From a checkpoint of a small mixture-of-experts model trained on Wikipedia.
Size: 13 layers, width 448, vocabulary 8192, 60.9M parameters.
Below are experts of layer 4 (counted from 0) of a mixture-of-experts language model. Rows are named router (the router's row for the expert), down (a neuron's output weights, with its number) and show model dimensions 336-391. Each number is 200 + 40 x the weight over its row's rms, rounded and kept within 0 to 999.
After each expert's rows: "comes before" lists some tokens at least twice as common just after its tokens as in all text. This comes from a sample of Wikipedia text that the model never trained on. Tokens count by the router's weight.

# expert 7
router,199,171,194,205,223,205,251,193,232,128,231,205,268,236,140,159,211,213,144,179,196,157,164,201,196,179,225,148,210,275,174,210,244,175,216,251,206,156,205,253,196,216,225,148,190,174,164,251,183,239,233,179,160,184,263,265
down0,212,202,199,219,193,248,257,235,244,189,199,228,168,141,286,199,207,166,215,225,194,232,125,188,240,200,213,274,206,202,159,156,210,270,233,149,166,222,186,181,207,136,200,211,159,151,173,233,192,202,122,246,279,171,146,218
down1,209,228,143,189,184,225,239,202,198,187,174,226,191,151,237,179,102,211,231,189,272,150,207,121,180,218,265,207,200,201,200,161,167,104,232,165,231,257,188,203,107,136,172,175,153,227,208,232,249,225,220,232,144,189,72,193
down2,226,140,227,163,214,280,237,240,223,166,144,171,218,179,247,199,199,143,213,257,152,192,223,237,227,170,220,230,238,241,187,226,135,196,121,174,180,184,196,204,145,178,217,88,220,178,192,228,198,191,233,147,188,207,188,123
down3,221,148,219,180,203,200,177,224,140,124,186,252,216,170,165,116,221,159,168,238,159,260,225,272,221,195,224,207,191,282,133,204,210,143,142,243,140,161,196,218,250,237,246,223,138,196,221,262,152,113,214,179,191,194,241,203
down4,175,222,236,213,267,150,138,204,196,245,211,226,238,176,198,216,139,183,168,147,246,211,287,172,264,212,250,220,213,226,315,222,140,155,248,193,163,197,231,197,181,253,172,180,130,212,178,140,260,242,213,188,54,198,166,262
down5,145,212,239,185,136,228,131,225,225,183,157,186,217,211,176,239,265,250,279,258,174,111,160,236,166,187,189,251,238,251,192,258,187,171,177,227,224,185,209,203,185,238,193,262,169,240,146,196,159,203,231,184,143,124,182,225
down6,160,138,169,220,202,157,188,168,187,149,199,204,127,288,211,250,191,166,127,181,244,156,177,221,165,229,247,218,234,265,236,293,247,118,213,237,121,207,194,222,214,186,198,198,186,205,198,250,251,156,209,221,169,163,221,219
down7,136,203,167,200,249,115,202,208,205,223,242,194,189,148,189,174,72,211,190,220,210,239,152,154,164,227,166,168,209,182,241,213,186,171,227,190,204,168,170,222,260,173,210,192,228,255,189,180,210,73,177,127,205,190,187,286
comes before: " |", ":", "  ", " 1", " 0", " as"

# expert 1
router,184,128,178,205,190,217,240,173,244,159,259,217,263,240,147,172,198,189,141,189,237,104,151,230,203,211,217,132,226,282,194,179,229,143,244,303,203,195,195,226,192,209,223,143,152,163,183,275,197,212,231,234,162,205,254,234
down0,179,182,227,191,179,260,214,211,255,228,160,251,147,186,288,244,154,180,232,191,152,223,149,228,237,235,176,266,232,188,161,186,220,195,223,200,179,196,196,131,199,94,258,243,197,140,220,187,183,229,183,188,248,142,165,199
down1,209,228,143,189,184,225,239,202,198,187,174,226,191,151,237,179,102,211,230,189,272,150,207,121,180,218,265,207,200,201,200,161,167,104,232,165,230,257,188,203,107,136,172,175,154,227,208,232,249,225,220,232,144,189,72,193
down2,157,123,204,98,194,292,247,150,207,171,139,198,220,219,224,207,202,195,204,246,198,172,238,229,227,153,184,237,275,247,177,206,164,175,165,214,239,202,220,214,146,190,212,133,246,182,212,161,220,200,200,159,132,233,180,140
down3,245,166,231,178,193,203,200,256,130,141,196,245,229,180,167,111,250,202,148,214,171,250,235,290,197,162,266,196,192,281,168,212,230,164,103,234,162,94,192,257,257,265,219,236,159,151,198,236,162,132,203,177,261,180,231,209
down4,174,160,198,238,199,102,186,254,182,245,217,253,161,188,198,242,123,188,142,126,216,192,257,187,232,230,218,166,206,304,335,229,95,179,227,189,184,167,212,221,190,240,145,153,228,222,206,154,246,237,206,165,97,203,189,213
down5,186,220,178,208,176,225,147,227,203,200,157,200,178,202,227,245,222,259,202,273,164,178,180,210,132,164,194,210,237,204,153,236,142,194,191,179,285,197,206,201,171,184,185,253,127,201,158,190,121,215,248,196,110,162,181,192
down6,192,130,140,225,245,180,180,266,223,125,178,226,134,235,257,236,146,212,125,182,221,229,163,213,174,198,235,173,257,250,196,240,222,158,243,200,124,197,197,228,218,181,202,152,135,199,257,270,134,174,229,187,214,205,234,268
down7,187,223,183,202,165,169,193,203,183,261,243,158,204,151,232,173,189,165,189,213,223,188,167,135,216,208,154,230,270,249,224,227,155,255,226,198,171,184,231,221,161,219,134,220,210,247,196,169,234,99,155,208,152,174,163,248
comes before: " |", ".", ";", ":", "2", "0"

# expert 3
router,185,152,178,200,238,204,214,194,251,126,246,207,270,233,149,171,206,204,175,177,241,110,160,204,190,207,249,132,253,287,191,218,222,133,236,249,173,165,182,236,186,211,228,152,173,141,149,269,180,246,241,223,186,196,271,257
down0,162,166,190,201,268,266,179,257,260,253,193,194,99,152,320,251,167,147,148,150,219,257,171,267,226,142,194,266,192,228,162,227,240,242,224,151,186,194,182,161,198,206,165,225,224,181,192,125,168,179,219,240,230,162,149,185
down1,209,228,143,189,184,225,239,202,198,187,173,226,191,151,237,179,103,211,230,189,272,150,207,121,179,218,265,207,200,201,200,161,167,104,232,165,230,257,188,203,107,136,172,175,153,227,208,231,249,225,220,232,144,189,72,193
down2,189,131,176,86,201,224,195,146,273,181,163,201,261,210,256,196,173,207,191,254,141,205,234,212,184,158,186,230,256,310,195,203,169,223,126,213,254,194,199,211,207,197,233,156,223,171,243,241,179,167,205,171,151,145,237,127
down3,242,134,221,171,205,201,189,216,155,118,203,244,238,194,157,119,236,187,143,222,185,239,234,284,215,178,242,210,198,301,157,190,213,126,136,233,167,137,202,230,258,220,220,211,141,171,225,255,168,135,227,187,178,180,230,209
down4,181,203,238,196,228,168,174,135,100,221,192,136,203,153,172,248,164,162,125,153,221,209,267,200,315,164,276,192,151,246,304,188,176,208,277,185,183,167,206,184,162,241,222,181,209,217,201,236,238,229,204,175,95,118,122,197
down5,207,280,202,216,176,176,121,224,182,143,166,213,215,147,232,215,204,270,206,238,169,204,163,185,190,197,199,207,210,196,160,214,133,187,210,231,277,128,193,225,160,171,142,248,122,273,144,143,143,168,235,215,190,183,201,201
down6,219,112,135,218,230,185,205,249,231,149,170,223,119,243,242,258,177,195,119,193,247,217,140,185,161,172,237,177,254,270,162,269,214,190,229,188,118,205,190,229,235,171,181,178,161,194,237,275,152,143,223,218,197,177,217,253
down7,171,207,180,220,205,136,231,181,206,215,211,222,209,195,224,217,118,168,213,183,230,222,179,176,160,273,146,188,252,178,134,223,161,188,224,174,181,206,201,234,221,122,208,236,214,238,196,149,176,83,155,167,185,198,192,307
comes before: " |", ".", "  ", "%", " 1", "2"

# expert 5
router,205,141,190,240,227,213,266,171,229,111,237,227,263,249,135,173,225,198,173,171,241,159,148,215,202,209,226,116,228,261,216,199,244,141,230,263,193,147,195,270,191,243,191,123,190,184,166,245,203,257,246,223,147,197,287,286
down0,227,186,187,250,232,189,173,214,253,267,216,239,173,153,305,255,180,193,192,152,166,204,204,206,253,243,196,255,185,190,167,160,185,256,188,128,185,163,232,175,218,181,227,250,196,134,225,201,186,198,165,234,244,173,165,188
down1,209,228,144,189,184,225,239,202,198,187,174,226,191,151,237,179,102,211,230,189,272,150,207,121,179,218,265,207,200,201,200,161,167,104,232,165,231,257,188,203,107,136,172,175,153,227,208,231,249,225,220,232,144,189,72,193
down2,147,151,232,116,204,241,216,199,198,213,185,208,215,227,236,225,197,197,224,247,152,173,258,233,216,143,195,229,251,266,177,213,170,202,136,205,219,187,215,219,189,211,200,112,217,190,242,212,238,204,214,162,170,187,190,116
down3,243,135,223,171,207,201,189,217,152,118,205,244,236,192,158,121,236,189,144,222,183,239,235,283,212,177,247,211,196,300,157,192,212,129,133,234,164,137,202,230,258,219,221,210,142,169,226,256,170,134,226,186,179,177,228,209
down4,158,217,192,195,228,175,145,142,162,254,169,207,194,130,220,220,130,199,110,172,251,217,236,210,274,193,233,195,156,256,312,182,161,210,235,198,183,164,226,212,161,252,213,236,208,225,236,219,216,276,249,199,168,161,137,207
down5,168,202,227,182,175,242,93,246,246,234,186,167,239,170,218,231,210,255,251,236,243,224,173,241,149,218,201,250,233,243,209,208,162,197,169,207,232,175,233,183,161,266,219,256,181,254,171,185,164,178,248,214,240,161,228,234
down6,218,110,136,213,224,194,201,238,229,153,173,214,108,243,247,251,167,193,120,198,253,216,137,174,162,178,242,165,254,265,157,269,202,177,220,193,129,206,178,238,246,169,178,182,175,188,238,279,149,157,227,210,205,173,216,254
down7,178,143,214,255,226,151,210,232,272,203,247,236,243,233,201,207,183,164,224,194,255,282,197,186,141,229,187,218,224,214,165,161,234,233,238,221,187,259,196,205,201,216,157,225,214,232,249,185,174,68,207,200,189,202,248,268
comes before: " |", " 0", ";", "  ", " 1", ":"

# expert 6
router,199,170,175,215,227,167,234,183,228,125,219,211,294,222,169,174,231,190,133,145,206,136,164,204,195,202,232,149,234,273,205,237,210,144,254,261,181,167,206,242,194,191,230,148,189,185,173,246,204,243,221,194,138,193,289,255
down0,202,188,223,200,207,250,232,221,216,249,153,240,185,146,239,228,160,194,177,234,211,188,192,273,226,217,207,264,172,167,177,111,232,219,269,143,229,183,216,182,181,130,254,227,205,161,227,139,207,237,178,221,196,165,139,237
down1,210,230,145,190,184,226,238,202,197,188,173,228,192,151,236,179,103,211,232,188,273,150,209,122,178,217,265,206,199,202,200,160,168,101,233,163,231,258,188,204,108,137,173,175,154,226,207,230,248,225,219,231,145,189,73,193
down2,211,152,161,107,146,239,218,183,166,179,148,176,210,159,195,221,201,140,266,276,134,187,186,227,196,174,161,258,247,266,178,216,210,195,135,175,235,234,174,204,180,206,219,62,261,185,199,184,184,205,203,184,146,174,182,91
down3,242,134,221,171,205,202,189,216,155,118,203,244,238,193,158,119,236,187,143,222,185,239,234,284,215,178,242,210,198,301,157,191,213,126,136,233,167,137,202,230,258,220,221,211,141,171,224,255,168,135,227,187,179,179,230,209
down4,177,217,233,182,226,140,180,189,149,214,176,150,169,191,231,268,166,180,189,176,162,232,215,134,255,236,202,260,170,184,242,185,232,211,252,175,176,148,216,165,172,238,215,198,242,212,221,183,229,180,187,184,164,160,163,198
down5,148,232,201,179,115,229,139,234,215,194,148,188,211,177,186,210,225,235,243,226,142,168,134,250,166,189,191,232,203,270,208,224,182,202,160,221,215,179,183,191,179,197,185,257,173,262,125,211,123,195,224,192,186,151,224,224
down6,282,144,172,149,207,190,184,240,222,158,187,190,90,223,210,238,217,245,170,193,261,199,159,231,176,147,191,240,258,263,119,279,254,153,249,198,170,161,213,277,253,162,94,226,277,158,243,280,133,180,227,173,260,194,178,217
down7,158,179,203,257,241,131,188,207,206,227,221,200,213,172,215,154,108,196,186,174,211,192,151,123,139,224,156,201,209,193,207,191,234,249,239,235,208,239,185,214,216,203,158,214,178,254,212,203,221,62,162,167,169,246,204,258
comes before: " |", ":", " 0", " 1", "′", " •"

# expert 2
router,240,159,183,194,220,208,226,183,221,143,239,210,253,236,154,181,224,201,165,174,228,118,131,206,187,169,213,123,208,257,201,212,229,141,229,267,189,159,182,238,188,204,229,171,173,154,159,227,180,249,229,219,139,196,276,253
down0,157,130,168,254,158,203,221,215,229,175,104,229,154,155,243,198,186,218,202,161,175,217,190,237,174,170,231,221,209,149,156,121,255,213,199,176,201,164,280,205,160,189,158,255,198,218,165,169,182,263,194,193,225,148,157,148
down1,210,229,144,190,184,225,239,202,198,187,173,227,192,151,237,179,103,211,231,189,272,150,207,121,179,218,265,206,200,201,200,161,168,103,232,164,231,257,188,203,108,137,172,175,154,227,208,231,249,225,219,232,144,189,72,193
down2,164,135,205,110,184,275,215,152,219,175,156,189,189,227,222,217,192,206,231,264,134,187,206,216,210,134,186,260,286,236,139,191,192,208,126,240,233,209,229,193,134,189,220,137,250,168,231,188,189,204,206,180,128,164,188,143
down3,241,127,225,178,208,210,187,208,159,124,205,234,244,201,164,125,240,193,146,223,185,241,232,274,205,163,255,207,204,294,155,196,214,126,137,231,181,139,205,231,261,224,218,210,135,172,226,258,164,140,236,181,181,172,232,212
down4,193,126,208,186,248,135,123,178,163,223,232,196,190,141,204,276,131,207,148,148,241,221,222,160,263,211,272,197,137,219,272,180,187,149,253,217,182,147,210,230,184,269,220,180,214,229,179,170,168,242,193,178,129,187,155,196
down5,151,210,195,165,148,235,147,252,184,206,171,173,223,187,190,236,211,235,217,200,141,192,180,227,137,202,184,261,233,214,200,275,165,228,123,195,249,195,198,206,172,190,169,242,144,247,150,182,135,194,214,184,133,152,206,213
down6,223,213,223,224,229,161,151,221,277,160,153,242,129,221,255,223,97,190,168,143,235,208,134,185,142,176,212,216,260,241,138,221,209,193,208,170,167,188,227,243,224,161,203,162,155,206,296,276,156,214,239,217,247,169,221,309
down7,166,176,167,194,182,145,229,180,214,149,202,182,249,140,193,174,110,192,204,188,239,243,150,158,137,189,188,183,215,255,152,249,213,169,179,197,201,268,202,221,226,190,222,209,226,268,239,171,178,106,204,159,163,244,242,293
comes before: " |", " /", " 0", "  ", " 1", " •"